Below are experts of layer 4 (counted from 0) of a mixture-of-experts language model. Rows are named router (the router's row for the expert) and show model dimensions 0-127. Each number is 200 + 20 x the weight over its row's rms, rounded and kept within 0 to 999.
After each expert's rows: "gets" lists some tokens that make up at least twice as much of what it gets as of all text; "raises" lists some tokens whose logits its average output raises strongly, later layers aside. This comes from a sample of Wikipedia text that the model never trained on. Tokens count by the router's weight.

# expert 12
router,220,241,227,193,160,178,188,186,198,223,207,205,198,172,176,201,197,192,196,189,216,192,187,199,204,190,207,180,210,208,194,162,209,221,188,192,209,226,173,217,186,198,239,191,173,212,202,205,229,230,155,201,213,233,212,204,237,223,252,246,185,202,198,173,168,187,177,228,195,195,208,228,182,241,211,223,201,164,210,221,171,178,174,185,208,224,214,221,192,170,203,182,183,190,183,174,194,208,206,182,173,201,189,172,227,221,206,192,184,183,182,177,190,222,202,220,218,209,222,168,180,195,185,190,184,205,207,211
gets: "0", "ach", "ism", "ad", "ud", "ash"
raises: "s", "ic", "rical", "t", "ric"

# expert 28
router,168,158,201,206,215,188,197,180,223,188,189,223,248,222,213,197,186,207,173,200,175,200,197,247,248,204,240,202,205,209,229,218,178,208,229,190,207,170,189,200,204,173,221,233,189,204,210,214,169,193,210,162,204,193,223,181,231,233,211,200,181,163,223,196,206,199,174,202,213,227,226,190,196,191,182,201,217,225,197,220,193,204,221,201,216,199,193,194,200,187,222,211,191,236,200,199,147,165,209,157,194,211,199,231,206,182,198,175,197,200,171,216,189,197,183,203,186,154,203,209,199,174,211,201,191,184,223,189
gets: "ic", "et", "ot", "est", " and", "ist"
raises: "on", "и", "cer"

# expert 23
router,226,174,193,177,194,189,243,172,175,184,226,226,153,189,213,204,169,200,154,182,205,172,238,202,199,204,196,195,194,217,176,195,203,191,223,195,207,182,202,195,184,240,188,218,191,231,194,169,190,196,199,195,192,206,213,222,191,207,248,179,246,191,193,222,192,185,202,183,172,206,161,209,245,235,215,205,206,216,185,208,216,235,208,221,218,213,183,183,220,212,187,196,150,190,188,178,207,203,192,205,216,200,188,184,229,218,182,222,195,179,200,172,248,191,197,197,188,207,181,195,181,207,197,206,213,229,187,220
gets: "ers", "s", "ors", " time", "ings", "ge"
raises: " of", ",", "'", "hip", ":"

# expert 31
router,198,191,174,183,198,238,143,189,206,220,217,232,216,202,196,219,187,234,221,181,207,219,215,183,205,187,207,174,186,220,211,171,170,211,177,219,216,197,195,196,233,171,183,178,200,196,206,228,204,201,193,231,178,208,183,220,182,189,181,203,220,191,226,195,196,171,199,240,167,203,198,234,237,236,178,231,185,200,187,193,211,209,228,221,200,213,203,178,195,207,227,196,179,212,178,171,153,184,202,200,184,209,192,162,215,184,176,211,162,210,172,214,195,195,205,195,186,239,224,174,201,193,234,195,189,224,199,191
gets: "man", "ang", "ai", "au", "ley", "land"
raises: "'s", "ective", "ress"

# expert 21
router,185,163,191,200,210,211,221,192,174,168,178,187,199,206,199,173,211,193,182,163,185,201,203,225,219,176,214,221,241,208,197,222,194,201,232,218,197,202,191,217,188,198,186,231,217,182,208,217,204,174,221,197,196,157,198,219,202,203,158,211,202,199,192,202,223,231,213,181,194,193,218,206,180,205,187,181,187,197,204,209,211,224,232,211,193,176,199,220,230,217,190,203,189,230,207,238,224,181,185,241,235,174,217,193,237,138,209,213,203,166,184,211,203,158,239,190,157,212,219,199,185,197,216,225,180,196,192,211
gets: "y", "on", "ar", "e", "or", "u"
raises: "iginal", "th", "face", "bour"

# expert 13
router,190,206,182,214,171,180,198,220,186,169,177,199,232,203,188,218,222,191,177,208,234,232,175,212,185,212,178,199,202,183,189,246,215,195,174,205,190,204,188,177,221,203,210,216,189,202,204,217,191,202,217,195,216,179,205,211,239,169,170,202,217,193,166,186,184,266,181,167,229,221,221,182,175,166,203,191,199,210,175,196,199,181,201,217,223,218,201,224,196,206,196,196,205,201,244,223,162,199,191,204,247,207,189,221,200,172,186,170,208,242,214,220,208,197,232,176,180,225,218,195,208,192,203,178,175,198,199,173
gets: ".", ").", " .", "\".", " F", " Sp"
raises: " There", " It", " This"

# expert 14
router,183,195,196,224,206,199,185,219,199,200,209,197,165,197,210,213,188,177,229,220,193,199,205,189,180,188,192,233,154,193,219,187,200,174,206,203,150,194,228,198,222,185,197,244,167,183,215,202,194,234,212,224,193,205,235,188,185,191,225,216,167,167,211,236,242,184,205,186,236,195,161,195,191,164,193,206,218,175,206,230,215,148,198,185,213,181,207,191,206,222,203,203,213,182,216,186,227,218,224,187,168,208,181,215,172,201,202,193,219,184,227,196,224,196,173,226,213,212,185,199,211,197,162,236,205,204,197,204
gets: " in", " re", " an", " un", " ex", " In"
raises: "f", "na", "ef", "im", "c", "cl"

# expert 0
router,191,201,196,211,174,179,204,217,198,231,222,181,205,173,189,210,217,184,206,168,179,220,167,229,204,225,199,164,167,184,165,221,181,207,214,234,214,175,155,196,215,189,195,192,221,193,203,218,217,214,165,188,203,225,171,246,215,183,211,189,246,208,203,185,210,216,201,219,184,234,227,226,215,218,218,176,180,201,203,174,227,215,188,210,211,216,154,192,181,214,219,197,224,208,227,211,224,153,195,218,189,208,213,212,220,187,192,216,162,222,176,199,199,204,219,186,187,208,223,168,180,194,205,203,179,186,199,216
gets: "6", "5", "4", "7", "3", "8"
raises: "0", "ition", "\""

# expert 26
router,168,174,191,171,219,189,203,201,194,219,239,197,200,193,217,186,247,199,225,176,200,216,184,189,207,192,189,157,211,233,204,173,181,217,195,229,198,210,203,166,227,183,185,176,216,216,210,219,210,211,205,182,178,234,173,214,201,191,159,196,231,217,206,195,205,216,204,253,178,181,196,222,198,232,200,235,173,200,215,185,189,234,233,204,185,187,206,158,181,224,226,243,203,219,207,194,206,170,206,205,197,204,205,172,201,176,208,208,150,211,200,227,214,181,206,177,186,198,217,198,192,196,184,212,186,167,187,204
gets: "o", "i", "a", "an", "io", "ia"
raises: "itional", "ress", "osed"

# expert 37
router,227,237,228,187,227,202,195,209,199,231,209,199,207,195,208,223,176,213,184,212,228,188,190,204,178,187,194,216,199,219,214,181,209,163,231,223,184,224,198,192,195,193,199,183,180,181,244,251,205,210,174,215,182,196,161,179,173,224,218,204,169,205,211,189,178,204,181,220,191,174,197,214,182,199,208,210,211,204,226,190,191,195,184,157,200,177,233,184,186,198,208,183,214,188,202,243,202,215,196,157,200,193,183,177,146,219,194,186,228,209,188,165,230,189,165,192,187,192,182,221,223,201,219,243,198,180,203,213
gets: "ah", "==", "ort", "ann", "ult", "iz"
raises: "ence", "atively", "es", "ingu"

# expert 41
router,182,183,195,234,183,169,212,193,210,218,188,171,224,198,209,199,217,206,212,186,185,203,178,197,213,192,220,181,180,176,210,207,177,233,203,219,177,190,182,168,155,218,207,218,201,176,210,225,204,207,196,186,178,196,196,215,201,194,187,209,194,196,244,218,187,249,191,258,201,190,192,194,182,188,229,189,184,165,201,182,195,197,206,178,189,259,186,186,200,194,179,179,171,218,232,206,178,204,191,189,224,221,237,191,207,205,197,216,212,200,166,196,189,183,186,195,206,184,233,219,174,188,151,230,196,215,215,242
gets: "\n", " |\n", ")\n", ".\n", "==\n", " "
raises: "|", "-", "\""

# expert 6
router,209,239,185,184,190,222,201,209,195,188,185,238,220,170,206,202,181,203,188,184,247,194,198,176,191,215,185,237,211,219,203,227,216,228,235,180,172,220,214,188,196,196,188,186,174,204,187,175,224,192,221,225,195,200,175,185,163,226,199,220,216,217,207,221,186,222,185,184,212,178,197,163,181,181,208,178,213,141,239,185,185,192,220,180,241,180,204,225,209,185,189,206,219,224,237,197,204,181,204,220,199,191,233,204,194,208,211,193,213,185,190,202,198,204,202,181,164,249,207,184,203,154,181,211,190,181,210,195
gets: "c", "f", "v", "d", "p", "ph"
raises: "ott", "iven", "ons"

# expert 1
router,184,190,189,224,182,200,237,230,180,200,237,192,197,189,218,204,237,185,229,224,216,217,203,227,177,210,192,216,191,193,217,202,199,194,194,188,233,218,192,184,169,167,195,195,217,154,216,240,175,240,233,174,179,209,191,175,209,212,187,188,176,217,220,177,221,183,184,182,177,200,159,207,175,224,179,205,220,202,212,201,185,159,165,202,193,165,196,188,177,230,224,194,167,221,188,237,205,206,198,191,216,208,244,209,186,180,188,236,187,201,210,221,202,222,176,210,212,207,201,194,196,196,203,222,182,200,221,211
gets: " p", " m", " w", " s", "ou", " h"
raises: "ed", "a", "od", "el", "ub", "itch"

# expert 10
router,200,195,194,234,169,149,185,211,221,203,216,185,197,210,197,210,184,188,219,177,209,207,186,195,203,185,200,191,213,197,208,205,184,191,206,204,210,231,199,172,214,189,176,196,210,224,187,200,169,213,173,236,225,215,201,193,229,190,165,177,181,224,177,196,189,207,196,185,223,184,235,238,204,204,206,170,214,211,184,155,228,206,147,203,233,222,210,189,202,208,208,226,218,220,213,214,194,202,185,193,175,199,181,206,188,219,186,223,146,199,210,174,187,256,201,189,237,200,241,191,206,236,218,179,171,192,208,201
gets: "S", "M", "C", "L", "B", "P"
raises: "),", "r", ","

# expert 7
router,245,206,220,166,209,179,210,192,218,213,200,185,190,176,205,187,200,183,171,193,183,204,185,198,183,205,222,185,204,201,188,237,175,215,188,197,206,173,199,237,206,201,235,238,197,166,173,166,199,170,190,220,195,215,186,200,207,202,215,195,167,193,187,206,207,224,219,214,203,243,172,230,203,196,205,192,182,209,200,216,217,205,220,223,194,195,191,249,218,154,205,162,209,181,196,197,226,207,166,234,152,229,197,231,219,192,195,217,179,214,175,201,199,184,209,223,168,164,214,207,200,183,167,192,198,223,221,206
gets: " on", " in", " In", "In", " —", " from"
raises: " ", ";", ":", ".", "\n", "e"

# expert 40
router,225,195,200,207,207,218,203,199,182,180,223,209,183,208,195,205,212,191,207,186,198,193,206,207,205,165,205,178,178,212,172,173,176,196,176,208,227,198,195,213,204,218,170,201,202,203,183,183,228,230,174,254,207,179,188,202,189,195,161,183,242,169,226,184,194,186,207,231,180,208,195,164,192,185,212,236,213,167,189,188,198,220,173,210,190,203,198,167,225,213,218,222,205,218,160,208,223,163,174,238,216,224,181,219,239,179,180,233,194,199,181,198,195,186,228,171,184,226,213,182,191,183,197,220,231,236,186,211
gets: ",", "),", " years", " year", "}", " season"
raises: " and", " but", " or"

# expert 46
router,234,221,219,224,218,169,254,175,191,187,200,198,189,169,184,225,204,195,187,186,164,191,198,197,200,209,212,176,213,218,179,239,209,186,200,182,214,212,192,214,193,209,202,145,207,223,170,196,188,211,174,211,229,224,209,194,220,202,218,204,212,179,209,167,175,202,217,193,164,198,196,211,191,219,195,172,184,215,188,177,211,237,153,176,209,249,218,179,183,195,159,206,228,225,225,174,176,192,184,179,189,208,220,204,194,216,188,197,196,217,171,202,214,219,197,194,241,203,214,200,182,205,195,210,197,194,171,168
gets: ".\n\n", "\n\n", " =\n\n", " |\n\n", ")\n\n", "==\n\n"
raises: "===", "==", "====", "The", "=", "Sing"

# expert 4
router,189,209,222,210,180,156,228,182,213,197,175,162,222,178,203,177,174,219,218,221,193,206,213,232,193,237,197,211,234,186,214,169,198,205,169,189,203,189,208,202,195,183,226,163,202,198,198,206,237,219,201,193,218,198,179,184,206,224,223,211,182,222,191,224,214,167,180,172,193,223,171,193,200,194,200,238,200,209,198,221,186,156,151,179,168,168,197,226,175,192,209,191,200,202,187,193,202,200,226,186,235,203,235,228,196,213,199,196,197,204,197,200,164,234,187,232,221,172,187,208,209,245,200,226,195,198,204,209
gets: " f", " b", "it", " t", "ig", " g"
raises: "a", "ran", "ab", "ur", "um", "ram"